{
  "n_layer": 13,
  "d_model": 256,
  "n_experts": 16,
  "experts_per_token": 2,
  "d_expert": 224,
  "d_shared_expert": 0,
  "activation": "squared_relu",
  "moe_layers": [1, 2, 3, 4, 5, 6, 7, 8, 9, 10, 11, 12],
  "router_score": "softmax",
  "normalize_top_k": true,
  "routed_scale": 1.5,
  "balance_loss": 0.00664,
  "balance_bias": false,
  "router_z_loss": 0.0001,
  "n_groups": 8,
  "groups_per_token": 2,
  "init_std_router": 0.00724,
  "lr_router": 0.00126,
  "n_head": 3,
  "n_kv_head": 3,
  "head_dim": 64,
  "vocab_size": 16384,
  "norm": "layernorm",
  "norm_place": "pre",
  "norm_eps": 1e-05,
  "positions": "rope",
  "rope_base": 10000.0,
  "rope_fraction": 0.5,
  "qk_norm": false,
  "attn_scale": 0.125,
  "tie_embeddings": false,
  "parallel_block": false,
  "init": "trunc",
  "init_std_qkv": 0.0407,
  "init_std_o": 0.0,
  "init_std_up": 0.0407,
  "init_std_down": 0.0,
  "optimizer": "adamw",
  "lr": 0.00143,
  "beta1": 0.9,
  "beta2": 0.99,
  "weight_decay": 0.083,
  "lr_head": 0.0113,
  "grad_clip": 2.0,
  "warmup_steps": 286,
  "schedule": "wsd",
  "decay_fraction": 1.0,
  "decay_shape": "linear",
  "final_lr_fraction": 0.0,
  "batch_tokens": 131072,
  "seq_len": 512,
  "doc_mask": true,
  "z_loss": 1e-05,
  "train_tokens": 1519000000,
  "steps": 11590,
  "dataset": "wikipedia_en"
}
Below are experts of layer 6 (counted from 0) of a mixture-of-experts language model. Rows are named router (the router's row for the expert), up (a neuron's input weights, with its number), down (a neuron's output weights, with its number) and show model dimensions 0-127. Each number is 500 + 40 x the weight over its row's rms, rounded and kept within 0 to 999. Numbers have three digits each.
Before each expert's rows: "gets" lists some tokens that make up at least twice as much of what it gets as of all text; "comes before" lists some tokens at least twice as common just after its tokens as in all text. This comes from a sample of Wikipedia text that the model never trained on. Tokens count by the router's weight.

# expert 14
gets: " of", " and", " in", " to", " for", " by"
comes before: " the", " a", " his", " its", " their", " this"
router:468450505443524570484554549506515467467461450528448455519498550529549381500469525497485516517516439515492573467494523444444433589500541496512500450476460505459556538529486487528450485505486506432517438506545430473585536484547487498527569506456465534485465454521525526476513475456506529447444449389489499413515509483634538526525447558471563509494539503520544514457577505495502446452485
up0:580510485430474507527443553482507529497492500555523443542526515491487508538540494544469453434533531468445511490503436457527456477517447498536540531542471521489502573537508525554470436585419450574531439486533515569628554477548528522479487489496419478483612505516438445517452429494525527493446549493506503505472435492468552498481524521545491519506478459491429547517487460517417482511628
down0:484599548451507523549445502552444403516559520458448543506538502463557464407553529461522524534510490461552531485529505447474466520489527508486528519475507458488441588462497501482613471489410478534500461480542532519468484494541512515523462550467587535570455478576497471458502506490482370484459530471486437527511506550517514500467489567417580490472510530468530503566487528457461430540493
up1:440476492484519474557551496491452575409462525451481511465438520481458515496530504530462443463422500535450468488473455515465563515479600528466523478548433513407528532496453540473462460524471576552526402494475510406553468565551506450548475562486561518460463458456503523547531461474574522515492511445414505515543540486615477459462494470528491530548468474557509528417515452499483497450610
down1:439456515486477473553512530460492519594473446482458483510528541549505515552537494546517507504483494534559484541544536506509525462490499491475484519498483469523484574518526512478466480534418460444480510559571424439429528515479530530470487441547541527527524523512496524517451548452530528499499451498524590485502492559506501466494464507560466523506535491428480449566484448586564467436542
up2:521512561447491558476582504481481494455485474439437495501573491514539504512504497466503442488519529557564517479618547432418528533526541460515488521467492562469488495489491542535525488462581568520490472473529491586438479385482480479484514443481434475516470467607572505522466513553462594410466535443504528419522538506513489513463431477475522518489420467479539528468462455505490507519488
down2:460540530515495457437424487500461464517444487563548456477458527497492570521524508541451470387544504492508519489524433541497555476575526503486485477453478440521534490540442474512462524517514517545590537468522540486442497530497524552448503493446543483587560578493501475548456574467462547510496485506541486532491463478466499520487482522454476576488578480493480461498456516459507470496495
up3:449500480503480513511536578413596527506447522512495446475445527485535539455438510473473532540528526481547498508527455479463503447452553474477539510481467536533510509442509527523534472532557565453497492487550491473558459557444511507476429449461491472525537540447496505529522450400563576478508445443472477527441484498469539484540474550424525474473551505518490554529465477525428524488524
down3:496514467476516495505574538547531450540531516459578430457540424565438479526477501515476564542545444520549504541535573502476566450472472433484481575564546469529464541542523556561452480502517420495451564503491528505497489466480511472456495480523490497515476538490518492480497517496493583502519440495394540491470554507503561489479394557493466460506438501461432545483521490475540440500578
up4:519485466452501507598525493510472498484513486541457455485483402487452575479534582501456546492500503491542548481477580531489452461558475482466522500451491495500529495460475482516488421512454543487477519471497521487542493516444466501440470477537516500512507583485569510540521450499458447515502462502491515466503442502446533518549547557519500525525536454467513552482462414552482479576493
down4:523563451480524527527440482499491421529438495421466517436574537490544482507453526553495503535515416497461554419555460503496431536470581441496503532534471517470515490526517487565475588485454456479564466494509501468454528527439535516528430489540485489514454479500467510483568521474483505514486545468476476499466569472473557526505467511485504548517503484481469498439485457479552520529350
up5:462542499529448549552480485470536485453502449407405468514504442494465548437548522520484500455420552510455490480558576506566529472542460458490484430528482459493593517545464549497514479545567531564551511479506510506535503459475487545481502545513502497515432570544488518413495460476481469503492425461500494463533401474544393603441498515499505493485454546538443516505575540550501472530475
down5:458505505522527495498513489471478515514528560512558504515458491501498519535556554526497545439577496540511532534459540567517554475499501483527486455471433437509494569446480454473498507505474461513515543469542490519542499525481518540459542582581494557514439482458454457517520477439459452511459506470490447482555544461452625433454537467513476513442438509556500490555469470528540543494496
up6:507466488483524514480477545425537540510475499484457449544575519645512523454487490420539484498478499469497521489551564483471458461495520422551405478505561476504502459511529502459522462475529526417567463457545555377586485527435473443510492474411462464493515517499520446519528521537485481488573512507523480513523557532477516523433485495490563551519451492434592471400491472580485464503458
down6:502480518530584475524514489507527579523458431462513417439446532504479501571562463530498494566476413424471506516544551471527524458489489516482464387528534518511502502571459491576543480477481445529544515484474553486533471510458506611523486517537461464504492555535549575518504578527422525547465509468487555524495484426484442506496556585500454495502509472487503516489461454464539465567574

# expert 11
gets: " was", " is", " to", " a", " were", " are"
comes before: " a", " to", " in", " by", " be", " as"
router:445501487513453475493504533498553571563453490472498450459580557501505394454538532464504449438494580533498500471508511497472446502537542456570508499541511567488543501484480451556450439542438464473585481491536461431520480514499482549519485534461465509458517465397518579462488434460539538471437384471453516517535524511603515535466387488452559497563513527581565550425523506509475423462514
up0:509545528435525454467531527506546464530462461538478519492477545455502447482561487482499461498518575425561484478501599473552454520506478513568544519518499449483546596520456431537499577567578572545518492527548513509535479492527512520529524569496447465481556522532476477449478498430526523545503488474516571519466474455555462509426472576554458498535509543514513494463614500499435470394474
down0:503521483504537513446466584415524488556517501486516519473456535498486472536484472487511499484541583445533477451472507475545521542467555517477521467538503500579483479496511503544473520440552489441436583571478498501494524424530436456557476500519532486531407464482490486513449489493519509484494443523413491572466454537568535493474450456480500515467507442463495505462476582514521537570461
up1:534545478385479559547415598467529500495483531592485503480439490586517474450516503588541496486462485454488489505596559531457429483506506506536516484494532418509492479450476451559449511516576459487496496550459460487479499514501543486526545389492528515523543461474544533517505531539552520475516526484480491466498559457536420466493497480504547508513430538489483592528446458593505487484419
down1:468447447472503494505444510480526549568491447545508558485404463496560529487498448447559439525487530488537527460523572468519484532482413535535539464534542426506550479422470458434492490500466507566463548465551465477485463501475483566489558461459522510503483505471454470494490535522503512420500554569514430479582471537495480537595518509515482510494436464502456540494495525428409481591571
up2:546546529485478494465599495560478573511507462496520514529561446500557500518464532512512455471490493471512447443500480559496461570476587444535515510520439570512568483481429445595452462504496527558514452505538443512481515450460515529529524509493492521512423524457470549512544564513502481518449528514415545503527479488505589585563522476477499490544471474516501527530567539476459486438466
down2:511487478526540561453523464508468395540455515456444502509414519463483500550487503446494485578476500519511445464491415517471483507483484481502559591569504492531492470588511553497548559462474466479487472465555490527472475480533428522541510585506467501474503482513460519511538408482507518538532416470500541507487513499565484498565471517553489452460518552466463539519441502485507520470453
up3:486426567477466479556468512507483538492439427532462528488511568509566499490493544532468542451484576478514452471459485499499493530491453561470475518471527491512537511566377443513482470519484457562531446522455528478535461491566530540548485486540519562544482449453529515524530465469504576456477558563497549479507495475446475557477488526420472528496449482502515398486555495579519467496502
down3:515459516512542490436490510479539491469482510488501466490554499591559485473507488538460456489551492551526586505406433491514524570561583482580440546499540601478477487516489483528553500488536508471518529549522460438480483486460537469495543498466423521497533515486452489476521496522484457520508504552447462541459512507484484456473526536549582495489496469589510498474472534539512523501515
up4:469499517521476467469482534515473495511540508495515521561510471495532408494488462429450471495453540571421468444545500552481467467513500420533491508512530438439523517478465534574437488530472594471508517537540444493474490471538440505554398419487437497468510528522508528459516474485499443437439471424510505520544530478546462455538430463619490502458518556526613480575493511491527500398459
down4:521474455406588567463505520536559404453550449467452453467545435486483479500528479489561533526517438488473505548525498474512480527552452565465449475519515500467471605545584451466495544535537506554490525544471478533505530449498477504496469526513499517460471495537488526543493508428494482520499494406527522472501419491453494491495452506459445454496478490506494456506462560456556489552510
up5:467473506491494535467542504568444528487498507498519498503510572586374493456543522482487500469522519433482426431495520481497540504515487439523471496526414504475504540549440579525497488528520537476518437479414446491484520522497484549581478545432439468479526490491574500482483417512483448516470442511531535453496526479598473577523547546505522482535502436574513600467463551498518490414462
down5:519529508486490479505492504439532487431476490525450504484465502477501504464458488449494496535387493475527551515504469566482479510483453516512555461511489498508490521431577513408480548459535460511512494515514584551461450479544501498530528467517540486484486519585519559512479601441505470509488493504541467531517500497512444537492504473505533551480535583522474452472552486506503549538550
up6:485494516546499452560433485501532520472481484481519399480556480520492486515545488525461453466418516505508482465515589443493575512516492497542501484549459432454509534494456504579473487442468475499481493499474483436480513438479517444571442489435487411441437568509500519499500464514584485489429491505492523501484500483537510431477466431489520537553490518477518519488527541533439528529537
down6:483587501519440458499504514565495448554508456445493519602446478530497527545453566515496432512481503460564492556499531535486538515488578431511483506517477503572419502496511557509515524486469473488544486445470523453474495465541540541457494485457433505439520558529438484462458500533518470448486470518481515532467530489461449448509533485526463440541467393516432500533534526507461505579574

# expert 10
gets: ",", "s,", "),", "e,", "a,", ")"
comes before: " and", " of", " in", " with", ".", " to"
router:523517548467462502568435539500469528478458469467427471560571480535433487482528523548505553492416633460525524453474526563445506500546469456498509435485521597557544525590513466560494417528465481496518500518556483453541481519510496518446402482466512477476493487482553535430441496475468562452475533505454516473490529504604427508547541512557529494526564471529566531514490471522456472464484
up11:469480519535464480504563531528470482506482524559460512567512512530540511507501515535532528467519483461475510465521458492536512489515468488506481467523559518517488615518450452498522552591502484563520454459547515471492551481421459495466423486509550482503484506467495418536488458519490463504473466537515537522489529512581605566462555443526520450512463530526464518515481526489544499464464
down11:476556520463413524461448420483513527502461497416542475493523454471500501499521441456510499460456559519518525489546526573529536520486518509476534538478479482513433412504591517524437520469508521450524522499551478518467452495565482507454606572534537503529506519520592505492490477494474564481501527454483471499451451464417449472484460497455499529511493423524486488495482509494492507477460
up12:557464486507465589477474522569516537472404477475426486465507517530520497469505535526501468481490524471510493572502444516459518553490507423549454431506520469458603470465545434540497553431532429438558457517536557487517538508598432451468528556562485534529500487483517482467504548518461507461499491489415569508471562491565511426525498461477514536569504532482515521430495490532486505514471
down12:526524458572479459449521506543572574446513517397510487529563460537481502537503508528550423444526503543548486494554491496453502519494497475582463536507459473538480531540558547458523557502466524565470505494443434526544484496544445395445530536484473463477498533527526466478499474514555535554506494523454549474450512538540449454468457501469456449578502503473547498543460507470498480558411
up13:528469512536548532506501539536510504507484442528540538470531494473467499532487554488514551498481564511500478412564495491521527523569532523533478424489473470487530581482445563491466525505507470520495552503504492470481435524535530471467382498466469493461564442571525521530511531454454433456411540472453448499469570429510540525429505556609509499520509533461492540482505531495479488522473
down13:458538482549507509472557453493562502475559571552446516492481486482565472459494535511492453462504550488469517502463532360495459492472478534522535548487501510509539493470550459471538566491495524445442455541545510441478531501469489444467579487474533569462511427487489432507490496520534523591538418517540520485496506533404546555483543455490533434468487496548473483523514472507472476473476
up14:469498505495502554536491531432491510587428511511464467533532455504542535499466560510519518471597520508450471503491437506469514493535484430514446479517547510529492531506481506482440506494440546511458501546514526508522516468526494544471512489532531482451461510529582494507467476468495554528492426475475510389510520524482503496517443521524458497506505451431490542448503436461533467550568
down14:502466496477507476494547503534488519410528551474528527558484451412512536482513517428566429471514482417564504441548526511451482538539561512545438490503508526447472464517528529470540499528576533519464485545533520457533550525504498548510479498494527484505522513538506449561535451453519455555461547478477486511561504508431507414527453459521475569514527475512533557517514500509430570506479
up15:491520544514452516533506556443461427484459450517467476525562448596534478482527501564519533499512517548476508494485525525449494493542506575477479482536422480476475521537463493629513522447424491441472468522476530412453534498474416570480533451483515485501542476462530519491460482526571456505459441481512457513515529546527490462577487486543543484492562583495519468554525478577535520444447
down15:526498468489445469442529491473539482487467499499483444431571492481508565493508565537503485439532546447464464539518500558540451498468507496539540494425508483553492479434482509437592554528445494612548472424468509517454502459537487537523499496477432534490506491470494507493480460561504593509489494454507520503455437580556535461581458483605541578492506479439487520455510485478533491516461
up16:469514521443486465499488447573439508541574490456463467536491426493551537481491517505497436480492487554465506557558446480515520543552467524525509484500470533551537507518457506525498522562441566501480520536537504480555510468545454580483504480498494427499552512485528450435464488515441411487463466452489556463580440466466478587534510555517568475474503463502528522508443478534500498557490
down16:462489486499503522553488491462589531458521498458578468476420580426471520500500470496528473498446439509487559536446466472529453551461540534480518471524606478542467407470585475494543489502483518527554530515448486429504577467498440497535496511524484567471448464477416536517581491493476616481561570515496530487489427524479420542478438520565479475491519444492552503501541534533506519501510
up17:561503599532487531499439491535509442493499509502449534543526514573448489406493495514525509518478515512459467489563478498426554464481544561493411500418495528510508468496377435504522481574474469474511510557559501436484516490498516473525459465533491582502411465550512531519461502453563468424466532487493472472522573518487514482474480500492537612549508548501525475523449409589471496519497
down17:472475445509473506545553448554503536519531590473615506389464539561474538487514482510465493532472426498502495467487475490522549476497523453513503483426568464497548530481508473569487601539503443529488531466495496485494467489492537560450466430473486538544587501481545501496482472550509424523500513556548505495558445449534483509495523478479577463422552539526460473480499436437510527545573